config.toml
n_layer = 13
d_model = 512
n_experts = 128
experts_per_token = 6
d_expert = 32
d_shared_expert = 128
activation = "swiglu"
moe_layers = [0, 1, 2, 3, 4, 5, 6, 7, 8, 9, 10, 11, 12]
router_score = "softmax"
normalize_top_k = false
routed_scale = 5.2
balance_loss = 0.00725
balance_bias = false
router_noise = 0.3
router_cosine_scale = 20.0
init_std_router = 0.0192
lr_router = 0.00122
n_head = 8
n_kv_head = 2
head_dim = 64
vocab_size = 32768
norm = "rmsnorm"
norm_place = "pre"
norm_eps = 1e-05
positions = "rope"
rope_base = 2020.0
rope_fraction = 1.0
qk_norm = false
attn_scale = 0.125
tie_embeddings = false
parallel_block = false
init = "uniform"
init_std_qkv = 0.023
init_std_o = 0.0
init_std_up = 0.023
init_std_down = 0.0
optimizer = "adamw"
lr = 0.00087
lr_mult_o = 1.18
beta1 = 0.9
beta2 = 0.98
lr_head = 0.00519
grad_clip = 1.0
warmup_steps = 498
schedule = "wsd"
decay_fraction = 0.672
decay_shape = "linear"
final_lr_fraction = 0.1
batch_tokens = 131072
seq_len = 1024
doc_mask = true
z_loss = 0.0001
train_tokens = 613600000
steps = 4682
dataset = "wikipedia_en"
Below are experts of layer 8 (counted from 0) of a mixture-of-experts language model. Rows are named router (the router's row for the expert), gate (a neuron's input weights, with its number), up (a neuron's input weights, with its number), down (a neuron's output weights, with its number) and show model dimensions 256-383. Each number is 128 + 24 x the weight over its row's rms, rounded and kept within 0 to 255. Numbers have three digits each.
After each expert's rows: a language model's description of what the expert responds to; "comes before" lists some tokens at least twice as common just after its tokens as in all text. This comes from a sample of Wikipedia text that the model never trained on. Tokens count by the router's weight.

# expert 34
router:134141122104150149110115138161138153125143126155144093092099100091120109126174090171112103124142174102146140071154143117104158190123152129088141139132154105100118114109137169138094098116158122174135127132125123127150102101141151131167131166117190157185133119146112116085132141151132154161136082138091133137122143098127143156105124151117104134136148111167101117147184100158104130122141
gate0:131098121160186102149118114115110102108145139113158152156125135120112124152101167086139113068074108158173171103160177114115142145137107112137133124117096176118134120108159066143140130089138112091138151126093166135087115130155120103090113121148140108142139054143146154142129143159167115150128127112115124109093162183102085127113155150188122112174155088089142134143115096114114125099149
up0:117100094120060151107167116161142154146087125128099119109111155136153082142134108144148149191132107130119116112096151111156148116138145166147137154168142098175126154138062133082108129131129134084137116117139094139130138101100086191139143142109114148093099168097132146124161101079139163098114121132149110102140112154165158136102112152110166131127141129159145146121146133144133076135090
down0:126089116144080105157146126163157144148176097104134148141133157089100165121142119140102124123151123087114160099136125130125093165149127177128118120143115154162087166167121123120131130128120149141122097153145122141149115117103116118094101046059126105157130127160130090110191134082122124132124127135113145117159134077114096156097107121085143131137135154104125105153095141088143165133122
What it handles: Election results and of. Prepositions like of, in, on inside prose, plus election-table terms such as Republican hold, Turnout, Nominated, Won, Pos., Pld.
comes before: " the", " |", " a", " their", " (new", " by"

# expert 56
router:142166101110124124135106106149138147100131130101107149114137104139142101148134156152129128131118106116121131100123140078142162152134137156118107182143170083165145104125139156125132165097103124103117107087113084110104126142123140149122140095093181125147095101113093065105134134096127159133103128091126150119183125103103126156151100101133128132095121129111136109116152135115180079126095
gate2:123123122123099151162102127135110144081095137161109150175092115115124129157117140123141132099103122129161115113156098133098152138128119130110165161104160106146144145152151119128117133118149159141155144171117139105150133139166128143152105119108089101165129114124096085132138149147120126140102105179111121132116112130082089157133125107092132129118112122145141148132173083148129121156139
up2:135109130161173131150103100133154127162138124127093102113137124134118155153090108174114152118149116141113114136133142143143099121151118138176091107139108153127142137100091138139109109118122108146068114139114118151074146137103136126117173156142159162136115122101163146095144121115109161089158138110116157120124147114155132130093119158139123104126153130108126118134112151103142103081087
down2:096161142136136095150117102123121118123159090116135126124146108114138140085165143087087168070137161138126122133118104134149135108158097134118115116100154131127130159110128096122108126116133136090109100145147103160125123120116125102140119155127152107155149085116128091128141146090106092114133098175146106140145174071149120171165161155129117164148125110130131085118139093150146113130093
What it handles: Verbs and auxiliaries. Verbs, auxiliaries and infinitive "to" in explanatory prose, such as would, has, helped, resulted, allows, started to.
comes before: " the", " be", " to", " in", " been", " a"

# expert 14
router:118106108146146205127149144177152110118103110114159127130116157087121142119173145184114100137148172107107133122112155108120121128159163137149140149165120136147120134102088134124145108080136152133117108118141126120145107129149078148131137110095139162146151119131127081112167147129138136095083122143114129112097102133151197132136135150117132115095118122106080104140169092128146122147127
gate0:121122154115151100145141103135091052140142115072151162128147139089118105104141176131137128128071128143121161118161144111106103154130170095136076112137112129125117149142112093141138098100116079136159143105127141127096123090079116117099121123150095121152145101106085145138133118162106095131149136100124116147115116161105136120151087164130135122107141103151142114149148127193154128127109
up0:122113112124108138166151127125133070125145108121154132159112153064115095102157175149119101131103147120115174096166153109118099149157176120122103117152159114143107134106086130161127118092128126137149130117143111145092137087087110125098128141148069135149156094096126133122137122125107065120124109124123161145108116121097149146138074125094110129095156108112118104146158109158144131134093
down0:120086121126158102107124154165145133111126124124146146159138154116091145097122066130122129171127181136124132142119141129091117126158094172116113127119108113163148141112127115103094109121170146163129127139135121121083112116119123134120114130085140129163149120164107106105113111140133154131104121109163119196123138142111088128122125161102147147114137155097122158147111098117132141069109
What it handles: Table cells and numbers. Cells in dense numeric or stats tables: pipes, blank cells, numbered round lists like 7; 18;, and headers like Apps, Votes, %.
comes before: " |", " ", "|---|---|---|---|---|", "|---|---|---|---|---|---|", " %", "|---|---|---|---|"

# expert 11
router:132105117122135131101114150111158140112100081132139137124117155084128115110159120150152096133128150143150169101144150118125070155165171131125151138149155121133113115131136100128098148114164149146098145156134142160106131103158148110119163163148162163100134116117134137150162119102122131119102112118147127104101119146142113115138119126158136157138166104148091089139128090088119136080155
gate0:123099127130101055088130117169117115137168138135137134118126146098126081148133144126188130098133087130139077082106159122123151195116102143156134162124084113139131101154155133082134136133144133107108132142119163138137113070176115153155142157154138132118115114094146124188187074111134139108121140162138115125160149090126112148123163110162120144129108139182130129101097123138097157139149
up0:114137094111120170154141182091115094123106141150150127162144105146148138121116129136059083143105174144120167166129103095142125120145120096124110088112210164143132135147132111168107120128130155141188128132147121153102160153104129127122130095167101133164110142163131149079091158149145094131135123081166137136125159173096113124136086149120143147106115093072122126160153125148167121115130
down0:092137126122143106124111149128170161121140126076104124131171133133163125109079120139118133128112086133155161102128100175182118162092112091139149119151097127127116086161131145111143112117146140128120138158145157103118122139115132131134145108147119141112160115158117107096143122169177167143112118077157177175126101111117155198106116139132164097140155119186130110109121126083130118139103
What it handles: Table and list line starts. Pipe characters, line breaks, dashes and numbered-list markers that open rows of wiki tables and lists, especially election-results and officeholder succession tables.
comes before: " ", " Party", " No.", "The", " Year", " Candidate"

# expert 8
router:092117105127133129079134159144129111120110147176111127136094181100186115106137114117127157183148138114124150116153175088097099141133174135161128142160148129117132110112127114098128129104148148154124148156146134158129117080148116125125191138155169157113122120121112125137122101155128136118142132112155091123145099124169164126107103144116133134125142105102073135091138130111142125142154
gate0:072121129140129153116082160108088146137166114128215156170114127115140152104184108098157099118112172101153120123160143129100139145154104163150085132153103110157146159103120146116157102103140166127087119132110133140135169128121114137126156149132111149136129189147129105182107121121179120120111144116126150124122129156165138128162110134167099120098167112106086127117159111101156123168134
up0:189149124123116131135195102108165123122095160141089140107119126112157088156100157142109146135097078178155145130125105113120124100111129089126186140101141122080109125160148081128115125107129089120185128148101111139120116173119123089127105108108114118134111089077115116088141135132051108107125124128125098123130078140090117113152118123102193118134119176094144113126105117120140154097119
down0:092133145112124188110129122106142134133145113056089142109137115130145136174092103109119100079163150107156127100165129104163107143115103070133111113166140101140145137143110131123101108110112154134097108135112111187104149161127146160120143127142170099139193083158084086129113143140148146093110135100132092124181104116129125168105104144138102104098160140115158082127146132132129114122121
What it handles: Table column separators. Pipe separators and line breaks in Wikipedia tables and lists, mostly in header rows like Title | Writer(s) | Producer(s).
comes before: "\n", " ", "-", " Votes", "|", "The"

# expert 29
router:136134147133183152128154127124138116161134105175149130122099112099123138141149130112147111099136135127122117081112153149141137167148110141142116130117151105133104111143131119148091104145070109144150122157109142144119138078150138122119131182115144158092090095104160151109121127106123154153104115079157131084119148124096142108131114132145146123160075112130133087124144092127125077105180
gate2:125162116170141152144136134132118129130124140129131107140143101153097123168110147112145090095101111115086124139108117100108070124120139093143115131142151135098114128143160110115133140142083126135131091105072155101234133147101117096129103099117120126136121170094098120125082139114094109141132131121152125124108131122150137109164095174099132130179119072144161104095148139114123127132153
up2:085145141137120149093154143101112100160124107111166112139149127111098116163133175084133090090083134128085149121139127108098089138140131111153126111121153130100151130165166139125159151126098136126144136115088182122154128137131122112115099123117098139108134156125111126141095146163168111160127161114116122122102140137159105124158135174113133110193132123153103133104123152149092120141164
down2:114115113132150128108077119136162108104124143163161151106120132120112125108131184093174137153117169128158120141135114130124146104114150121128153144132160109157175120115124095115136112085100112125122161132097131116129158137122142149146168145108135119137144136123139119120110104175142101124164096119156074122117111166152136116130131160126116113136144130139141160060139110122126132165127
What it handles: Prepositions in military assignments. Prepositions like to, under, at, by and against in military unit histories (attached to, assigned to, under command), plus colons in career timelines.
comes before: " the", " ", " The", " a", " In", " Army"

# expert 9
router:107134104116115172113149159111121135109125122113131145101163157103089164121150110166125065104115175146101113120140134097122084110157151153153153155128160128158124079142132125150112087087139151095134128102112099115121147171152105101136139106114133123145117133103106134118128151108143135153097136089141129159127101140132143129104096165148139117156131154104080125158141115082150139149125
gate0:090139118141147130104113097126106120140121148122134122150147110172119132113087170116095141109141110148121133123125085144155098127110122137132133105136121129115131124137165135088165091147146081113058133129105140157108100165106209108144157136181123110145143123142112171147120164102108138136115096119164113101140118135112109127144112156166120102161150115127113126134122136110122076096117
up0:172093123109127152142133162142145159117104114125093144109137133104162087131124105150143135139106111154163125133116151133140156135097128135111136131115146114154129134114085153170096163126086124136165103133143129069142103113168097138156137170064115138102136123129110129126075079138139152111134154152169104143156171131153144131140171110119137176109132132136115117132103123156085134139162
down0:113145163110133152110125150148154154104167128176151146165136152104134129132122140132148103098105119173093135145139123098177150176129125077087167152104133114115137133124164168153119107121129154160151110068130158143143121120123113099163134131135093138146146136122150112099164098126147133135112185081089115113159141088147100122177146160087100116165104097121121151123159101132131108118156
What it handles: Line-start table/list items. First token after a line break in tables, match reports and infoboxes: dates, section words, table separators, e.g., 25 December, Overall, Construction.
comes before: " |", "|", ":", "===", "====", "=="

# expert 1
router:143126146119105096108087124105119154106117123132105122168108130101144081107139097175129099138141151088137131171134156154136174149102072189131129126118158089112145148151138203107119150116139142132105134120110113104111149113149135125129101126084127162121143079137144105132081113121145155100185131117121110150090100090100115156146154082125092119136125142171106097144107090158131097125144
gate0:118158134115151089143162125156121123146088138134107138143113119112127147132157129159149155164161112105126144126129173139147144129184110137151095113173114103127165125089098136120126112107206114136120130169160152101182088129168053123123104155130138117108117117118105124111094095098122111108112140162077142087092118148088139146115161108155130132106104143105169130104108113140108141114111
up0:147103117125122143112102119097142124105151120115147114096119132141132116117110111088109112093092155179147114154132092104120111118078156106111137153076156166146093112128167113126115133121066146119124149120104137163100133142103208125143139109112137117131142129122120125132154141161111130164158117083177129135152140127153117111120088138082128105117154118141076136144155133105151085128124
down0:123119128127114027134129126099116116126146108152109095100133092121148132101153122132134125126168082161170124186182079079127126158137136134110177099099142174089122152100126166127155146129103117096103136111151149122129111122122149111160156116162110156136172129145143131157170187121114132114148146142066126156154156122098101142129132111142124099148081165119146105087133144133100092124119
What it handles: Passive participle verbs. Verbs after is/was/be, mostly passive participles like made, taken, set, divided, before from/by/in; also stray word-final pieces.
comes before: " to", " by", " in", " from", " with", " on"

# expert 61
router:117153129144162128127109132151106104141124170158146139148127173106083172194109087149155165134163140134124133107144160107118166127154126100108087104098130115156120098137182139072115107126095154125155104155125104143140126114137160167126148106124144152127137139144151116122149133129148151114093106150154121163105124171095150177123129151134180113111097072135109108160150171085162110137108
gate0:103132095147147156123093135138128132083119108070121087128154129119136130137103113170153107132135177087117121090158138107108104148118116110149117143113096132139190136157142096109114112109085124111133154148137176151152117152118116170112148137160131142088110132132112159127161122116104142123109119142098178114110142146128137141132121161141126099134130118102145143108119137098146106153085
up0:134134092134143187158103164141150127075106127101118070103121127085137143153100108182127110132139226120118099082168137122150092138097093124139115149155076139093146098131162125089117081102098145138151127157153139131171137121122126168098157109143122127076125137107113102139154142086139141097093095140097153123098123160099125171076114124133128134113148123089145098098135121107139107144087
down0:146097128125071141162098152117077124145116165119140160145144181091120141118117134108129152120116140126100174150134138129117121150129132132146090130106128132133142157102156141146117133118122115139147126155095135110112079144098174080136088131108158133127141097122103130177122112120127126095130100111167163154138141126141153167136148148119163121115143096118112103124115102110102136089160
What it handles: Date and score ranges. Second halves of year ranges and scores after a dash, such as 1874–1965, 1934–1935, 0–4, 39–52, often in lifespans and tables.
comes before: " |", "2)", "1)", "4)", "9)", "5)"

# expert 57
router:158108134150117118137190129095140095111091147103117111141117133133133129130133126091106138125102165109094117124128134119148130111111166161138107102105183140120158112166078106119110154089132145114156148133145124141076117138115096141139140150099114131129145158117119138137146098110136082153126139117182113085187113101100109118142075140155132128080134145104103123117167138119084145136082
gate0:150149133105114119168078150143142129123147136100136113122130081111111133101072136173124098087070119125140121143147146094134139102159141145123108146163144157121135113117136103115134115153098133106115144154137097148115101090093130135126121102110168152139127108131101126149088122136133128123146115113118145142123130065124148108128148119106122132157161165066116158171119146124082158075092
up0:147139151140131166116158152117110154174126096124159150109129163157145134127163138085172130135153173150129113119130123155115114134096131129125140149107089110136099154102142167086098136120147095128118099099100150139139143128154134125121137164132110121121148121151144131094135141123149129131146135145117127117103122156143131134116118137168122121132136099184115129095134102127150110142196
down0:150128159091075128154123133094121148093121127069170130099120118166164132121160126197099115117159118147124121119131111137080083090133148090106152153110141121116112120131109136170124128129075128114093120141145123105113116137125112139106127182101124106099147105133152153119161110142096124122116122098092076059128099138094130113125099118169112170148117116134148143172131120162141095088136
What it handles: Sentence-initial subject pronouns. Subject pronouns he, she, it, they starting a sentence or clause in biographies, followed by was, has, also.
comes before: " was", " is", " also", " has", " had", " served"

# expert 52
router:176083103143158153147142170118124121084135144121186152131169136127159133146147163113159117146133140194128116101102132118107110116157133129179133138138117126143097094128089174112117138094156103131138160145164158132120148125145117117100137145124100169155155148137137074106112132102184127162091131118141133119095159136133146150116150143132102135113108096134147108079134070118120149110152
gate0:089140124124147148133149117148146186097126158131145126128080116105144136078137095068119148130106142116131107119114127128123088126104114094124125120118142082128138112112146132088153125140135099152136141127077123117170166114114158127116100147172132105128085125167108120126103106105148100127089125107115142129141111091159146097148137127125099140124127121128127140145158097111084124102132
up0:082103155139129124131131115129163141131175120124137116110123134080156164127119111107128129132097127159156077098118128126089132120126113123130126151144161106120146141094136151091149128086154113158099158137104142089140152129147136103147138105189141173133144139188154098074132108082151114136120110113085178106119092114155154127161158113131095144130120160112109149126173088123114149154146
down0:135078140138158149127134108123109134153124138131113150162117159139112149117110158117132169154149103109095125131130090107105087106089150100147103126134133077128135100113137055142093148153144116052135170157131146083098121178122126129125135146160129112142117134146133186124138132095152146069130156152172100118141084104124147096138131135123108139142183167177100140106081094100127168053131
What it handles: Infobox field values. Values right after a colon in infobox or chembox fields, such as none, US, Key, years, drug status, and taxonomy labels.
comes before: "\n", ":", ";", " /", " ft", " minutes"

# expert 50
router:117123150119152112112131153151155134145130143136104180065112132107131144119135072147146130136132158095157124133126130148145127172123160162146122107130146089125115151148107152116105078122127121138097111172106137132133141092129135149135159143107164117095146094152140126086142124166122170122064138103148114132144130109130096135123135160140116149079103101129133118139158109100156092163129
gate0:123150137117113108112128139074102158065177169118130178160138130099162127100138133177136124115116169141118107117105132139100112141134107134099158094103131142120158107156100155149138129114125164124120132114077137116126172110111128125092151110140105154125158165111114133138130117119133108129135130119117139151109105182117082137125109102155092102132138128116105120146061114103150129145133
up0:123171135140129125135091153102124169111135167133140182146123127102132130117142125141122139149108180161151093125122136087104129129106135124141143080097150105121150145148118125134118114121155128126150107140126137138119163120145133119058097076155089163117116180164111117149135081150130130128131139083145132183087080165125070140103092104164122100163115115141157103135077142131162138133134
down0:149139093128119111173074089129123146108132111132158140095143146144127110171128103107138120076136121133130121152138117132066165112162078121103100121115136107113109095102127112111132147081153126161159142142130086133109122161128131137086101145106132120151138132125125127129129137117131170152164136131096097134148116145101141154116064194089141118136100164138132099116193092072145185117109
What it handles: Phrase-final words. Last word of a phrase before a table pipe or line break, often country names or word endings: Mexico, Romania, Liberalism, physics.
comes before: " |", "\n", " ", "-", " The", " In"

# expert 42
router:156154176135149091149151116145137112103112108098118093106113123116120168134132144113100126152120156111119122135107131129106128116113114131124098129122162120119156121136170101141105106136125144125114182102131147117133089122107112186138140158106135147151151094077122119107123084104132131148151152072120150150138113058118139112116043112111103112119144124127134114060146138113131116160097
gate0:089121117109139140151085111150139150127132091128154127094109125119127085126117134169155143102138119133132140090112142125130154161085088141148155147147127127134091124128122158123153154148108154118144108175130084166130160114137108139115081136118081136178072146118129117165115128126142145107125129175141161110059102134130142133105155138145132158178121138139157128119135129128071092093148
up0:135138162153136114142169090118110095112084134150097102116122183118158114134127128110098092137126114115095146181119109119129147121122158105127067127099145128093145150146139100139092112132140133135132165081144142126126120160113120132134119148127136127126136115126078118089161105131104111113127105090145121148173111106096151122109082125113106095101087148120135098094121135105156135170098
down0:094150130098100177132133134127124163136193120119121118131116116136098140122096105177134105104057148145143099075150170124131146141118109103117163138148117106134107136126124166140146102088164150159127091166113116130092116153124127135121097136110070156157108112124135113158110146070121125092148131145147143100059125115118131079128147110124128167130127122102136128164143107144112100097112
What it handles: Main clause verbs. Main verbs right after a subject, especially was, is, had, took, taking, served, wrote, often following he or she in biographies.
comes before: " a", " the", " to", " his", " that", " an"

# expert 53
router:116147141101105116144143130110088103117118122152133158117112125107110162115124102127131086108120159095116158129152147110063121109161114153152100094105153156145115128122149103159150112100145176112121150145111080164155154147134131125080133116155143128115093112127147177129135133125116115148112132149161134118146113152139182133129097167163117097154155111138111144151153127090145129159120
gate0:133107116135156130139120152111114120164128158132109135095162141150126108114159112136130147120155095140115106148122112100137104147109122100124143185127070142150119156109128119116130141137183157153163122130123118117173117128174078123097113107131157103139137141091104115133104121102148122111137159136094142128118103144169125130111135154145131105156127148117126157191082157123122097085128
up0:110134125117101132160135143112105092134118158127106099127125151154120123072150131122107118106106075133106120155118121124131108160140085132116124114127115177135164155137114128134177142142200158117174133149103130146160118156148101073072091105170133135183133179145135131157129154122107092136130160135092163140088114131161133129115099148130112099153147148106111165169117132129123118115120
down0:131105099137086168114121145143117124115110123103138121122131174167133111166147114113162099119085126124135146097122151093137129148177081107107183135091136119148146149124126106139090129121136094142121134071109124105156152164202125131102123120177180108108084127126147112149132130136159124137116130088164130120146121108136139098092093109141134087147144153090136126129138063133117196151177
What it handles: Wiki section headings. Heading markers ==, === and words inside section titles, such as Early life, See also, Release and reception, Teams' championship.
comes before: " ==", "==", "===", " ===", " career==", "===="

# expert 35
router:168119110146095095126102102079126129142113129137104088111135136104108097106155116156118111088108113115137175127126156092073102137128172115147083115139180113126106111154103104162101140095126177170127157142135116146108122167120080092137089157148124091155112141080136127137120116133123147135071124122169116136171139131132084117160098192153090162121130139134152090104139143119097110156119
gate0:108081113093120129184136103120124146092134158128078091152095180132056137145156154150112108119115081160132172137146118104139097142140124169163176107134130109129153090136139146124140140117205152116138118139151146141147115154140106115115106134125114188150126166117162146131117127144098134071109138118152116140128123101156135141145112137120082083141143117148116121095155088121119149154080
up0:162158120129151147149137100140118184086103156158092178105140151133112102135069175124123116089088145160165121134111115086122099123150140103101142101119105094159127100114119130132115130110151135079123135117131116148193124130129172129111146099168173150117124132114140152158082112119117163114105112148137125132152125094153139116151100114101141106142194116172111090114131136132143125117136
down0:106109135098138091134149128146173121143135113230137157152170129090114137162157097083131148100150121090139134151132089142116161160138123127123115132119115126127165135125130098129076088086124128119180112144142165124127115161139097132180123168096135108119130150151130134105112152165119093154147149113112150126138149117157140123128168079106106156095097128143145128190103127140108132146102
What it handles: Paragraph breaks and sentence openers. Blank-line breaks before a new paragraph or heading, and sentence-opening words such as However, While, After, According, Although.
comes before: "In", "The", "==", "\n", "===", "On"

# expert 24
router:128158149093124145155096121115164126160117064128113099144087099147108129147151120130126140140101116125144144084129136149118111143093085157096135112131127118125136127125158120146106122138149106128117145137107162126101126104185145160148109142102157116115134159148107167139089135104133142129133082152130111088142114108136168137144169131164150157106111091110123112104145127129083130122149
gate2:105130160123123145122117132124130088177154105129163124147135110136108144148139159108100128082115095131120155121108064116120097149169162108150145176138110131126110100114151102117152149154146111117184106166107168138123124176140138162081107120109102134164076128157095135125102138123145139132102127102175134094157173119111138136123137149115142123128097129082150136143108138129067098122132
up2:161164111095161091158133124119129182118131091149109131134111150151088121116135121134150188116149158102123117153149172133124142093086162113120120114133122153140109148055114124131117124117125121133089141138135081135131084087119114105146129161148148116122183114105145130095116119148103140080141109173086124146077138118157128169126149138103158155147176127130125115110126164129176142112158
down2:167085137101102146129144117140148093144123185126116152111197120120138125163123120152115163139116124120121109127103128156123113121123125151137135150124140151135075172163137103125131147108110121165143116109155090125157126103127127144132154127143134118141143131145099083136145126119177137062137162125153125148166147128096131124105115110093132152116145155088125129128117091133139125103138
What it handles: Prepositions, table row starts. Prepositions such as in, for, of, at following a noun, and the pipe starting a row in sports standings or place tables.
comes before: " the", " The", " New", " his", " Total", " St."

# expert 48
router:117111149120141133139114184135169117181090121141127132113107138095121130109133115099132108126125109124144137111108160098113143129139119116106108147119158098147167098140130068135099125113136150149101153113152106157117133147145129171130154096172177123110103099122136151122144117131090129124127114149134117106133114134115132130146167111123176181118130144117110143131119124124126173134115
gate0:103173165153115161119131116121113106105132155126159214124125133140102124117134152157073121148118175122148152092145146089108069116115203138130149076108157099127110124140153112159166106115100133088088104131130118131077128161171142133102143156123136098118124112172144139084118116118125136164125135071092118113138101101176146120158048162170136155151148128136083105099128115113140123110110
up0:147135119133166114132124168162116111118151119124105067146151103114161141149111096079179089114103109135101142127081102158140138131123105114090121159166099138107130141092091162072078136156131155134149151115106156114169108114093124116156116097111132119147134140115123122145111135109155083129147136162113154152126155160069138125113144115079124147127107123141155126173088131111118103142151
down0:132172159131153086116174096109120104094154113094131130145114141146119110126082113116132134136151116094090119117063123093130092108132112108106086083122137095141172097170133082115109125142116112081104190159133143133121102106152102150125124097138167122143101147142119123113112114084097097169138098148127126138154116114107114114139121113152104137133167092165120145109126132143127141125099
What it handles: Closing quotes and parentheses. Closing quotation marks and parentheses, often fused with commas or periods, ending quoted speech, song titles or glosses.
comes before: "\n", " The", " and", " is", " (Japanese:", " He"

# expert 13
router:100162114090125117141123103148109109135099165118089145128142156162136141133133120099160163111110118140099129147101176089143170141147105102067133103118061088145092122102110089118112126106114134113153111135112135107126150119155157119133157150069117128135122156096125114124171118111116148140135160139113163123122098108171155140121118105117146095127101104160134120098098126081184092102163
gate0:114156174102178205101145138144128094157147113141138141101114141155130156125144133171138138098109147184139097116109116160080093087122116188140092106135093134090119156105113132143112070124136164084147109137098120138103151092119099095138112137128115121128115144153173163126143154150125137148134136144148137095089114107125155070142127143118141125154123106123148116149140099069132140096149
up0:117148163130160164091113153154133108159128088128117118119120151167131150105156109166117128096141140185146119141107136178102087121114138156141121134149099129121143156123105091169127109137107158093144117133109142115101132101123097079104120144114119104139092145110158174109137128145105147143128121133127134088094104112145142053120125131123107125153124128122167103138141100073143127105161
down0:096163123120128114133148157125108145124138113134153144134132071175169177120107121153125114118113157180118107096123102131134131176144107110127141080114144150157158107142150149139146107105089117150093108101100132106106130117115134125143144091104076155108172093159140120115091114155108145124175173163106129110128102139103098130133157130162118080123115167142099136107120087163155127161142
What it handles: Standalone digits and years. Bare numerals and number pieces in prose and tables: years like 2015 or 1983, counts and measurements like 375 lb or 512 GB.
comes before: " |", " m", "–19", "–18", " mm", " kg"

# expert 46
router:157206140172136098153093098148111133151140125150128096141107124093094118151116105160137118137127125108154152141137135102128118092135167110075063148168166070114110122112131140150130130152152136125112139110133133089120121163128132159150097151112157060176075111098113137114109122080124163146125151123107112103133122059155187154156088133119166121093122151141173120100153128112134111128119
gate2:095106163133135126077114106126079072124137162119133154145137130122128065140144113131161165133160094122123195129137127156099124118182135096114122142141146118127103134148133127137161138136157078152144112182135127140120086127097148150193121158140093110106115113122113164148130143099137114151125155072126031117141126118106133089135102128117132161118155131147152055110132103142096119091126
up2:132128171148117117106108121140115119095118128137109108103113120133167121144099124127139143154126102140119133174090120158154133162132155088132133101142146145122130096152105138141169129181167086125146094153101139144099151133085125162197137150124093096115130172122117137189116121179115127166097140064113097090163127139108130062111134131118111144112125077148170095124127128129082122105147
down2:098125117093136131123141133151076114134130124145104163121153133127085128167160123121122128122171116142147155107098134113127159128103168146112119169114133131065178132121132147136155133156126113166122152134148162161129171135111156145128166143081139081123110096141084127134122122107091087168111112137077126103098161116110083155110102157138137153104087160123151104162141139124110140154074
What it handles: Past participles and verbs. Verb endings and past-tense verbs in narrative prose, especially sentence-opening participles like Frustrated, Undaunted; also signed, appointed, announced.
comes before: " to", " the", " by", " that", " with", " in"

# expert 21
router:126144199121146114141166109140129109102162136117106117123176138098112153146113098111084090159133130118141124111094098116129181115133156137154099122124165116127099114157154093130145136146136089132132160115116137129117098144140123157158098189093125142128147094114122134111144094152115131138166144051102136110184140076117133135112032118124099102110133147113116119151135121122122113125093
gate0:119122114117144167122139123150126128149121152135108133107143122122102193159106126159155133153087112123120118135119126087141103134142148099112125101123123157112140111089172113156122127111087173126119118095128164134090170111093139115089148064119116149151101123123125109169123113094132121103103156100152129123120111119128134115125111126116131112151141145103137092164129134092113134112110
up0:114140124112151165116116114194128110156128159110123128139125142107057180133093103131135115137081121135125062096095124139151144116117123114151124148130153138097165120091146115144157145136046161115119131124106155124148139121097138119085164098111143171179142131122098122169117123117136113077120135099133146074162129138086126119138102096142120120164117112099113109163113119130149132127101
down0:141127127174145172094104137091168137087102149134120117137070090128143095131123127109142100121132131132091103154123128101156098148125099163105131102086128142142156068145125155105078144129139134114155167113126116119134139151139152148090128150128163085096132119112134096084097111138087165128139125096160121145104160152114116109112121138153084140122098118157169143112133052132115123132141
What it handles: Life-event verbs. Biographical action verbs after a subject or auxiliary, such as born, moved, died, joined, returned, plus made his way, grew up.
comes before: " to", " in", " with", " on", " from", " at"

# expert 30
router:131126115094180152104143143135168147167133129139126155150066126111133131126132101149140102113165125114156159106183133153119171177095175121110087112138124130179114120137108145150103078103151121127146110170172113139119126104184153123130142136148175136130132119155147136135110100134154150155102088152104089140152126120166144132104131112170097108124085101127142080117143108121116098143126
gate0:124135164123126098153098164122115132094088177132100140112137114118135168150152132137134100115117134109146151150143122145103150137129085096121133154121174093131108117130120080136102127096106194137096134150104111118130126142109139135138150117130133143118100112094155088144166130088155097079157114170163141156130135129093129146146092125146110133120140162128145133126114100088146083082096
up0:097157136123098131129114169124128113068052165135088138130149144119106158154151117135137129105128129104135172140124145131110125130131076096128134148122155110137109114156145090127111128084133178130113157150098120145133115135132148130124147130141124128104095090100143107159155107095140098073152145152189129158149127112092130137148090154142110136136146191116132134110123104114144108114089
down0:065125140157151147165112121182120097109095143116114127089151126132115112179152140143133107157130176176174164164101156119152129130133118142158105170145073084089107146120144109136161110131144107135114154135159150118111159115099120163140168132108114148172115130118122132074091154150080090095129118155094111156095113130134156118129109143109118145139153125117128124140101091094158152139163
What it handles: Line breaks in lists. Line breaks ending award-list entries after Won or Nominated, plus row-starting pipes, list numbers and position codes like FW, MF.
comes before: "|", "\n", " ", "201", "200", "202"

# expert 40
router:099133117131158094118129121141108131164110149101111098145146129084126121173160133097093082147105108120118100100141107053106160129109115130134145153131142138122132097097182132137121136168139134126150170134166096111138128116116142115110155152135177121130089130123098161102078120161081128128128156157138136127142185178086126138118151112130132125172149096120135122143125145108123141130089
gate2:075136142116111110097112170113103105125101134155149167132163148155127158146212155132200191134101149178156150124115151134117120157148133137158089122149144152163129142093139106108156119130147089115122169117125130152123136103101180129098119136097215096105130130124092122118141118127150101135140124109097148153131100122118126159119097162127159119150117127139140133115112132113146149175120
up2:165131119125156155126140102134187154129123115108117126131101117121136113082056105102107078135169122121100143148125124165111095149078134106081133157111121083126119120153092175180097129112125136133106106127102147099116122171160080149154141109176061159134135125133179120134103136098129152122106139127179120152141130120152129147148137104132111131109136123152135123129161100172064105105136
down2:127123140117114157115135156123124139149134116135135155160093142127119156075156117168126134164115154141142133146128133128123110130095141133149119122122147140128050123137159102107170143115128145135131155162089112105118130116116091142089132173130167151117094102105174140144150105144118147125157109128124168136148124130142132128101120162110137138082123135123094090121113161115082146154127
What it handles: Abstract nouns before of. Abstract nouns following "the" and usually followed by "of", such as control, development, death, lack, creation, presence.
comes before: " of", " and", " that", " to", " for", " between"